Weights of a small mixture-of-experts language model, trained from scratch on English Wikipedia.
Experts: 24 experts in each of 8 layers, 480 Mish neurons an expert, 2 picks a token, a softmax router.
Below are experts of layer 5 (counted from 0) of a mixture-of-experts language model. Rows are named router (the router's row for the expert), up (a neuron's input weights, with its number) and show model dimensions 192-255. Each number is 500 + 25 x the weight over its row's rms, rounded and kept within 0 to 999. Numbers have three digits each.
Before each expert's rows: "gets" lists some tokens that make up at least twice as much of what it gets as of all text. This comes from a sample of Wikipedia text that the model never trained on. Tokens count by the router's weight.

# expert 8
gets: " to", " was", " of", "ed", " is", " by"
router:530459522481488520509502554500480507478509487526526511517541541504519478495458505503524523503516508532505506476503494506473443511501456522498535503517525483444499533473520521532476491527513544
up0:525487537532489500484535453479521526491484506515532531507470499551508500497497561502503520501505498484523487507581443495454519492495497522506499464501503520502500484502419453497541534518485520
up1:448485489496564481515499483523513489469508506499551492485477484482461536483491517471476506500513511509502505501504442504508531475488484522516509467492468499531539495501491543509482496520497491
up2:502508572478522491503490504545479512458491501522517505488481483575500522494516513512505491492498538549526504484486472513496499454492514519483502536501511478514493507535494486527521489522473510
up3:472455508506494499517488502495503489483493492506498514466451516495493507521497494511497511531512515484471479519481535485483529419527520484486515517516457495517470499480479460453530492497468522
up4:483521485506501464475486546556468481498526492514446550436488551543536507495482492507517483448506509481502478481514495505502507513455464496507522495528512549515484506542479471492486527479545547
up5:522489501506510483474467505521524470484497491537564529468485516540463505534497520533503509525458513520438465478531495510540514556515509496488485519519496520507516509483479543549518491526477498
up6:539511547529489535486511484502497492496502496497539568516473497541470468519492506487468506545540509509535456480509485494482507490528501558492514488522502529527502483480387476520517522514450515
up7:521483503519516501504479475517481463515533513470506514498521476499494498457521427497511520480479471526521506503543511521536521517516540468475463499549516571489467514507512497496505502507453549
up8:517503486559537498485474491513520513498504477534495540470507539502514475490496491496517530498481503500503478506457451486480510528483491497498514490493511498473488531467501498503516462470500507
up9:511458537474469464550520504534547511546505458510504529469505538510464513481514499479506474539543504501518489490503510519518484526523521491488548526467482480480531507499481503456501500517464484
up10:505489527484521529531488493525512495560457507486512533491475495523473494480490494487489487494524514517513530519509470487494515477480479501489518490517469526509484523523513463470513521506502520
up11:523478500509498489489483466544481513526539505534476483496482486553516469513538513493494447482550523521509447475537481493532509462521497505533541487537496481493487510523463442462481495485491501
up12:536482513483508512504483455477481513474546503496532483514470536500539480505494523472443500536486530522541514507508484495517514495497467527462551522526508488499500497505509482483477475522502479
up13:516477459517506474480515515453488476494523483556494510508487523507469532489530531469482531477519504505461490496483498507488512506530479525491490473456518515538488455545494445544546542518480522
up14:491489502495543448472495542564490519468569503484487548493495471540477539485508459532509495463524481481479458498478483517478530471523515514512476494500507528519424499509477484529485488487513512
up15:497519487545523502504478482528503493520502513469536477474470474523502472531501520476468511511493524517499458590509541494491514514504521478508450543480528515531508526517472506517482542474494498
up16:523487496465514474521474425494470482512535526486497523525469532502518474505498516442483494505473517533500488515517528489490517507536511485498512491465509494537441482521526492507475483525500494
up17:509508489487515486488499482504481502519542532531499543540483475525464509482513468497464489477491509490464516502464544495443509508495523528535452498515531465517465526504493500509467483482461511
up18:524490519509449521464515528528495478507507512519518481475506531545470535519526501446533514502480506457485508512549479471493509507523461519467482479535588524507553489493444477539521534493485525
up19:489463552502534534511487509478509525529497485509518516475552495519508512520495499486523501488532526491527468477557478488504515520494476533522510495491433538468510497529474474481503500478491466
up20:455430527483484536490512511506507486540509514421527506525477523514526529537499516495471500481499486520512475482500505526540512540486526495484540450509494491509536517514489490475522492507471509
up21:492461491484497499543455572502515506521538475481449457539482511476476478519495517524503489484505517524575470445503510495462501484512526516473453534482521477479527479491513491477462479458520483
up22:481462555496538517482514492513495483491499518476500523489446463512510542447500470456470523449478590517485456454496506496479501494510512507487507524485489493530481499506487503559495485504530532
up23:496496548507479536532447519531483541476496504491479483480491479523469502546516550467515537469476536528495463514504460525541500479510514522507522556527503498516535494502498493551453545504522526
up24:489461539495539512523448505468502530483529456447544515497533490512483510491512518501492473491510520493481503463510528525487518508487545546516489522494476491485477476499528496506497456484476486
up25:547500515495485507517467514530494512490475521500511467495482513482491465515536522501507496477541492490479497472498518534531525506525534548485538564555523496497500480524485514496540511487464511
up26:521473524534462501519486506502540531538436495542553577510494532464463482461480487487482513530525542507544477493459490510498502522514505510454494521460545492496535491494466503485558512525474556
up27:490452497474478473526505560493509446546483502540582558508497497470458506478513495498511525518502515529523491494505481496466514492496498552513478504510510466492535513506452489483524506487477513
up28:473479499534486514536444477497532487473524483491486524469507501490496470452502491505470508472519540488516482486535536486491493537496488563494512526512485470527485503483502441511481496460461491
up29:506531457496491520499480476525486496495502518506523519483486507530523495520510475507501499505456513470443491494503495484523498464511476522471427513518516462499510494492525506516528527483520504
up30:514498507456538468526445495516511496466516495537500521450484497484525488484512484494497564480517530527499539501546533529512502546535505527472490480508522533490502495490503503481504518491500500

# expert 15
gets: " the", " of", " |", " The", ";", "'s"
router:461500513528495516506561488474526487525473514504447497496536538499512492505456491499478520466468466503479533489501467500496426524489512498476503498480518493536471535515516483525507491456540451
up0:507415494476518537583457530511531488568540517494560509485475519485515512476562502526496468526497510460493501524527481492449506508508526524510455490519509470511460488494522512492502501504497502
up1:526499545521522502476497503494485466483485489473495528503518542484541512479472514468508513522526515557523509565500529517511508483512490505459537485452507507477487491508520485513514510521486458
up2:501464518527539493478485482501508538494454486455527484565476497478491476463508487521490506482506542458520525489458514504496496458531492513502512522512500528536523515521484459508473543539483485
up3:517493475503520468529461508503508518520472492503496484496469500558523494475528479523524526479457551512513464505482477536466521532546515542466494523509515478496462499499512495472558511529468507
up4:484467487480508480516482500506477468517548472480503483527479550503498512475519515535544499552511515512467481509479520488491525553535505532519518479503538453510482485574510469501507510539473494
up5:530527513530483513543465524516506529521520524512498513443482478489532500513503521468545500477518513502477450487511529521503505496557520514512515510492473530504492491499507473503506509540514523
up6:502522511505491513472507469548515515491491497483525480507513509535450489492540483476520534476523547535463445492516477543485547527504474492470558495485508493501509499495532557504510523550505496
up7:525465505452509518495494528482508555539505509485518518509483465484545517506540424475482499486466517525520541506501536521498500460493500543488493462488492474504499513522481481460506463483500528
up8:493489464499489476515489536521475479567488524513516548472465474509507487495511476464514491488523493531503487470505525503506499506539481492471508511477478455452479494514503496521484522489503541
up9:494480461530481506506483475542503496468506499470532508460485507458457486494559507477507497491507478478505490508477507564486509466480540489506468531493521479500543492499514507505509500566498512
up10:499450494470466462520452476545484489487575489469560542514492504494478506480515477500476459483490526473496482496503494500459518517486535499513469503520501478502495525487530477474463528504511493
up11:538468527499521501521482511542506468487539505495498543450497494497514498487514504508492579520430490505548488483493468490469510525497471534503519497503447483493523519543489459490511454496496514
up12:505529521514490513482514513568526505504458493530530458452490494516470497488510494484471490502529498553496502540461454537478499483504511503476486488488484506507496484462530487479547483502467490
up13:499468520490517509512488507504438453500491514484474549528505515490527544518497496479494486485481489515494490470492521450481481500503502509500528489474495552518487474493418467567494523470493533
up14:495456510528488483486473523522530501519521522451508512544490530507492479514534518482498519484500543510547514498532498473486503503490464491527510495545512534475511475504462475475479491493514487
up15:478440506479507482494482504505527514525502486487512477476459534546486512495531493456559481467510522523507476524500501490482522508534479522475515504532466463509472493484495497496448493551489452
up16:507506494530537493504468512497505509520489509517466521529462505557478505484532520485544448506523573498525512493515458502483508499491482494488529507507491493522547458491475540499506533503549523
up17:512510507486517487472494505515487482509490503491540524530502492470488523492495476523514474528528503482529424448521496488473498500486512467557498484518542499463483495529473501497467515487498507
up18:496498498461504509498506505513446533492521469534524507498481524498523472498535518488494515522492511484501504487485464499457558463500501470517539507525483456462467506486480515518510510491513507
up19:504460504523513458512461511465519486501455479508475501505479511461491456509494471535502502458499530543551499508477497517525506514471521495481510507490503510483518456525532505464537475449498513
up20:536520501530510528488489486517506507514483469514474483472475515485577472480498524472490486523497481530501494490497503466464519480486503486487484516530454486462491481539501524483528510504476506
up21:529465476507570495504498512498528444550506516519481506501502515496563465500512500504512487509529478550479523509513533520454521480541527482520581491523495496546483508489511502507487488553506500
up22:467487467501462517497501484455486482510530517498519515518516483537527522490511509497534459500506500485512492524538522510497517470517503504497493469473484528499525495481462495514504513502475490
up23:506451531475491474507499562541518523525480535467533498489487514531532499476520499519517483536495507513535505519472492488479513505470485494510514508492470494526417495507525516487487533511530530
up24:534533516448511483540526481496501505514535481493523508468456530567495483509485491491488549500508516486517510469530494526515501524462490504494516493490474522507533486512520494465512478507497512
up25:576526517477523476488507508525514535513455512500521465489475519522501493546522485457479534457512495491489530506456480487506502472480472493464547473495490487516576443472511471543517509504479508
up26:501486504473499527575471519504527506571499483484508548454484483530523487494510490477467512504504506502520518463498523528513515509549506486487500565527486495497494464538505487526522498511488494
up27:510485514497526517472505509501502521514448506477516500502498490512515513530495518539522516521486532498502517499537486469472507452539507560480525504512533511524470519482506485531544537506478512
up28:481509513526499513501511506493501480527470485542541449498473496507510532515526516468488456512493494501469516533464464499485496503502516502466512473481514465433515495479505505453513445478483522
up29:498463528511527492527522523537490467481503494493500476523498517503548489522506461497459519478495510484488444521485498538489518487503510498486525482541520492501474504495498483483518476487469473
up30:515535494500514499550465542474517449457512489478476451508516478541533514529524510520476527473541516500526524471540472523487495507506508536519514509543534510529495449494474517498499530488519499

# expert 5
gets: " and", " as", " of", "-", " was", " to"
router:528515511509472528527520504502521496496512529500513513499535512466491543537499516489507443492517473491486492481485473503469429505510505520453514499526539487428498508533501506504502520535485498
up0:507515506513475441484501530516502483508454483504537479517480547517505464499493516487513546499504500506479493524506493487443524453520532495504478504506519491500495495497482441489526461522452506
up1:533514494512474490525435531488525489533499513531509516471483484571561492486515501509421490518519504491499512516508493498473520512498490498513519497549544507506499445445517451472503505500493482
up2:514494474523525469488486497535479485514512533439491497484453475479514498490491531467503518515489545512532471508524497477476512513514517474493511526533516481507496524518516499513512477505420515
up3:484467497517539477503509491484464536493520480484556518454511474489476526515550484490487503515511508473481511529512527519510512485499528484465527460477470508500445500525513452451518484514487543
up4:482498498506444502499498497506486452524484487511505495482469498513475480484486512500515496505504477477503459492482517494530507480495480539453477535468515528525519547498494522555502478494494534
up5:459497498501545498530474489512515508524525451482517560557473509495515492492502501524479529518476540530510487468484465509471493520478532504475497524529501505494477511493488495504509497501467452
up6:515511528491487514526529491495453493545474473502484515514478475512492501492524487484523457491481504464518460518494524490472523479560478509509487478515496522516486504509504527496507479555447485
up7:529485477514532520461466513447533482554489516490478493488494558502486507524498509462493464459503519523534480474526489440455493509473509502482500474521502446488507494486511509479463535508480489
up8:527493503518491503522451465478540509466500467513535501504517515544514515491516511527531518523488505502477533526532471516471531492508461499490485478514531499480501521544473489483499501525449498
up9:544473511486511506501503487508558502492551519449491472501490489480522506533539556490512483549469494498487519470512512480494511540470501513469542501487500477504470516476484500508522500505488504
up10:503510496448486547474463490459521490463477509477525493486449541495475462499507530499518525506513510477494481480501490512468504487512484507492546484521500492484497557469474498468502531482505522
up11:550538492527515500475490491537538498525509471526508451510515533476514500479513460503499470476547510522503521500513443469462509530482514488457520476514485503521563477521482490472559513459503510
up12:528467489466524488487486492481500502519480527511533517487552462505484502525549478515522485496488535534472538465481485512492508501481500515512514531530493465476494545487471468499479536461460526
up13:492449549486490487511498503503494478552513490514519492505469480490488498478559472494494470558449482506518484517522527501498527510506518472485509501476464511516468470516497497486539481531463493
up14:470490515505505447502484511490499496511523515500523505540477489510533489513525505501494530498489517498509525460512505545473513489506504489544482507508482508517497437509480512494496549479470490
up15:535486483529502490473487502476504505500505494473496492517518484504470504475554511493465494514455506481458498506462458466480524520463499492522470551542494523513482497486499489505509512473481506
up16:517486552519486514506451464476498440462489526542541563547494508472543516469525488486487490542523511504508491515535521469472511519525505532507522537498513498497513482557488539515544496502472495
up17:516478449500513449493482531526518476531454450546489523451511552501518529503518486460480498454467493530514505516468513509498508535476521502500491489503507483519480476508509500460565476562486534
up18:501513467531487518503511491524465506504510479462544501468507534497502452478519518488481501483475512499505486502483480540483506517526465471506497506530495529508492504456518528441521495567509523
up19:451476517489545517455509487524542485512543533461483470532439481502497531493499562498516526479495539477496506464549511493509507530470437473525518436485442488522455486514498512493473518498472512
up20:500496458491465475431504537507520489512527454497521524517491500487544521448490480505510496452492550477503498467536499492444513508492521502491497465510535500511514459508506455528537568532486457
up21:508465523498495515489484469512488516473525503508492495493473515476543463495507544525440548493526503506491478526452489473454503478498454473482458485545532533512454476504504498504522472503483479
up22:526481485475463462523484484509506429519513515516490526543434542502506517483538545494467503516496509514520492500466471533496496499507514525483512525462505487526509508483469551484497520536494497
up23:519482483478502504498484482503487510505522519465524501517484486498509498496509504459484486452502541526523465481511519522501515498506512520476505500503476526501488490477451488533506534506485459
up24:477523503484525507553489496497468474491518496516484483529472529543486469497513483500499464455504492500472491469526476505468512456513513462497514480531510534527544450469494465501507529506490512
up25:509438500484506477527489486558495519441495496522496508463470508507529499465497546494506500486470503487506477500521504496478502499523469496469517524514491501538488497543515499426513458508525481
up26:476501483506483447528485525555514481512525502480545495480476502492506524500524477500468501497479500512488481498513549530497504507539488502542503557524510491525490508471532463532511540550491509
up27:477505504508491477494493529514442506487503480506545529500476522455518488475526528547476520514466476486496502450489475471473514491535487538512460497475511516509515490487505532534508517476524507
up28:507507500490476478523486487476509489499479484482498537519514511510497498518506487527508504549498515478491487553533448469473514519522480533506482497524493530496532519519512502469504494541459491
up29:466488504499496506493470542507506532486492472499537502509487514506488491458508507509498480519518498468455433487551474523535524504488533469468518486506533471475484474459490510468486497495484467
up30:477494498477510457557486525488481518511504443481473473526469503509593485506526531543459497480484488502501542532479554513489517493540529461479465502498487539519479424519490499513484510456513492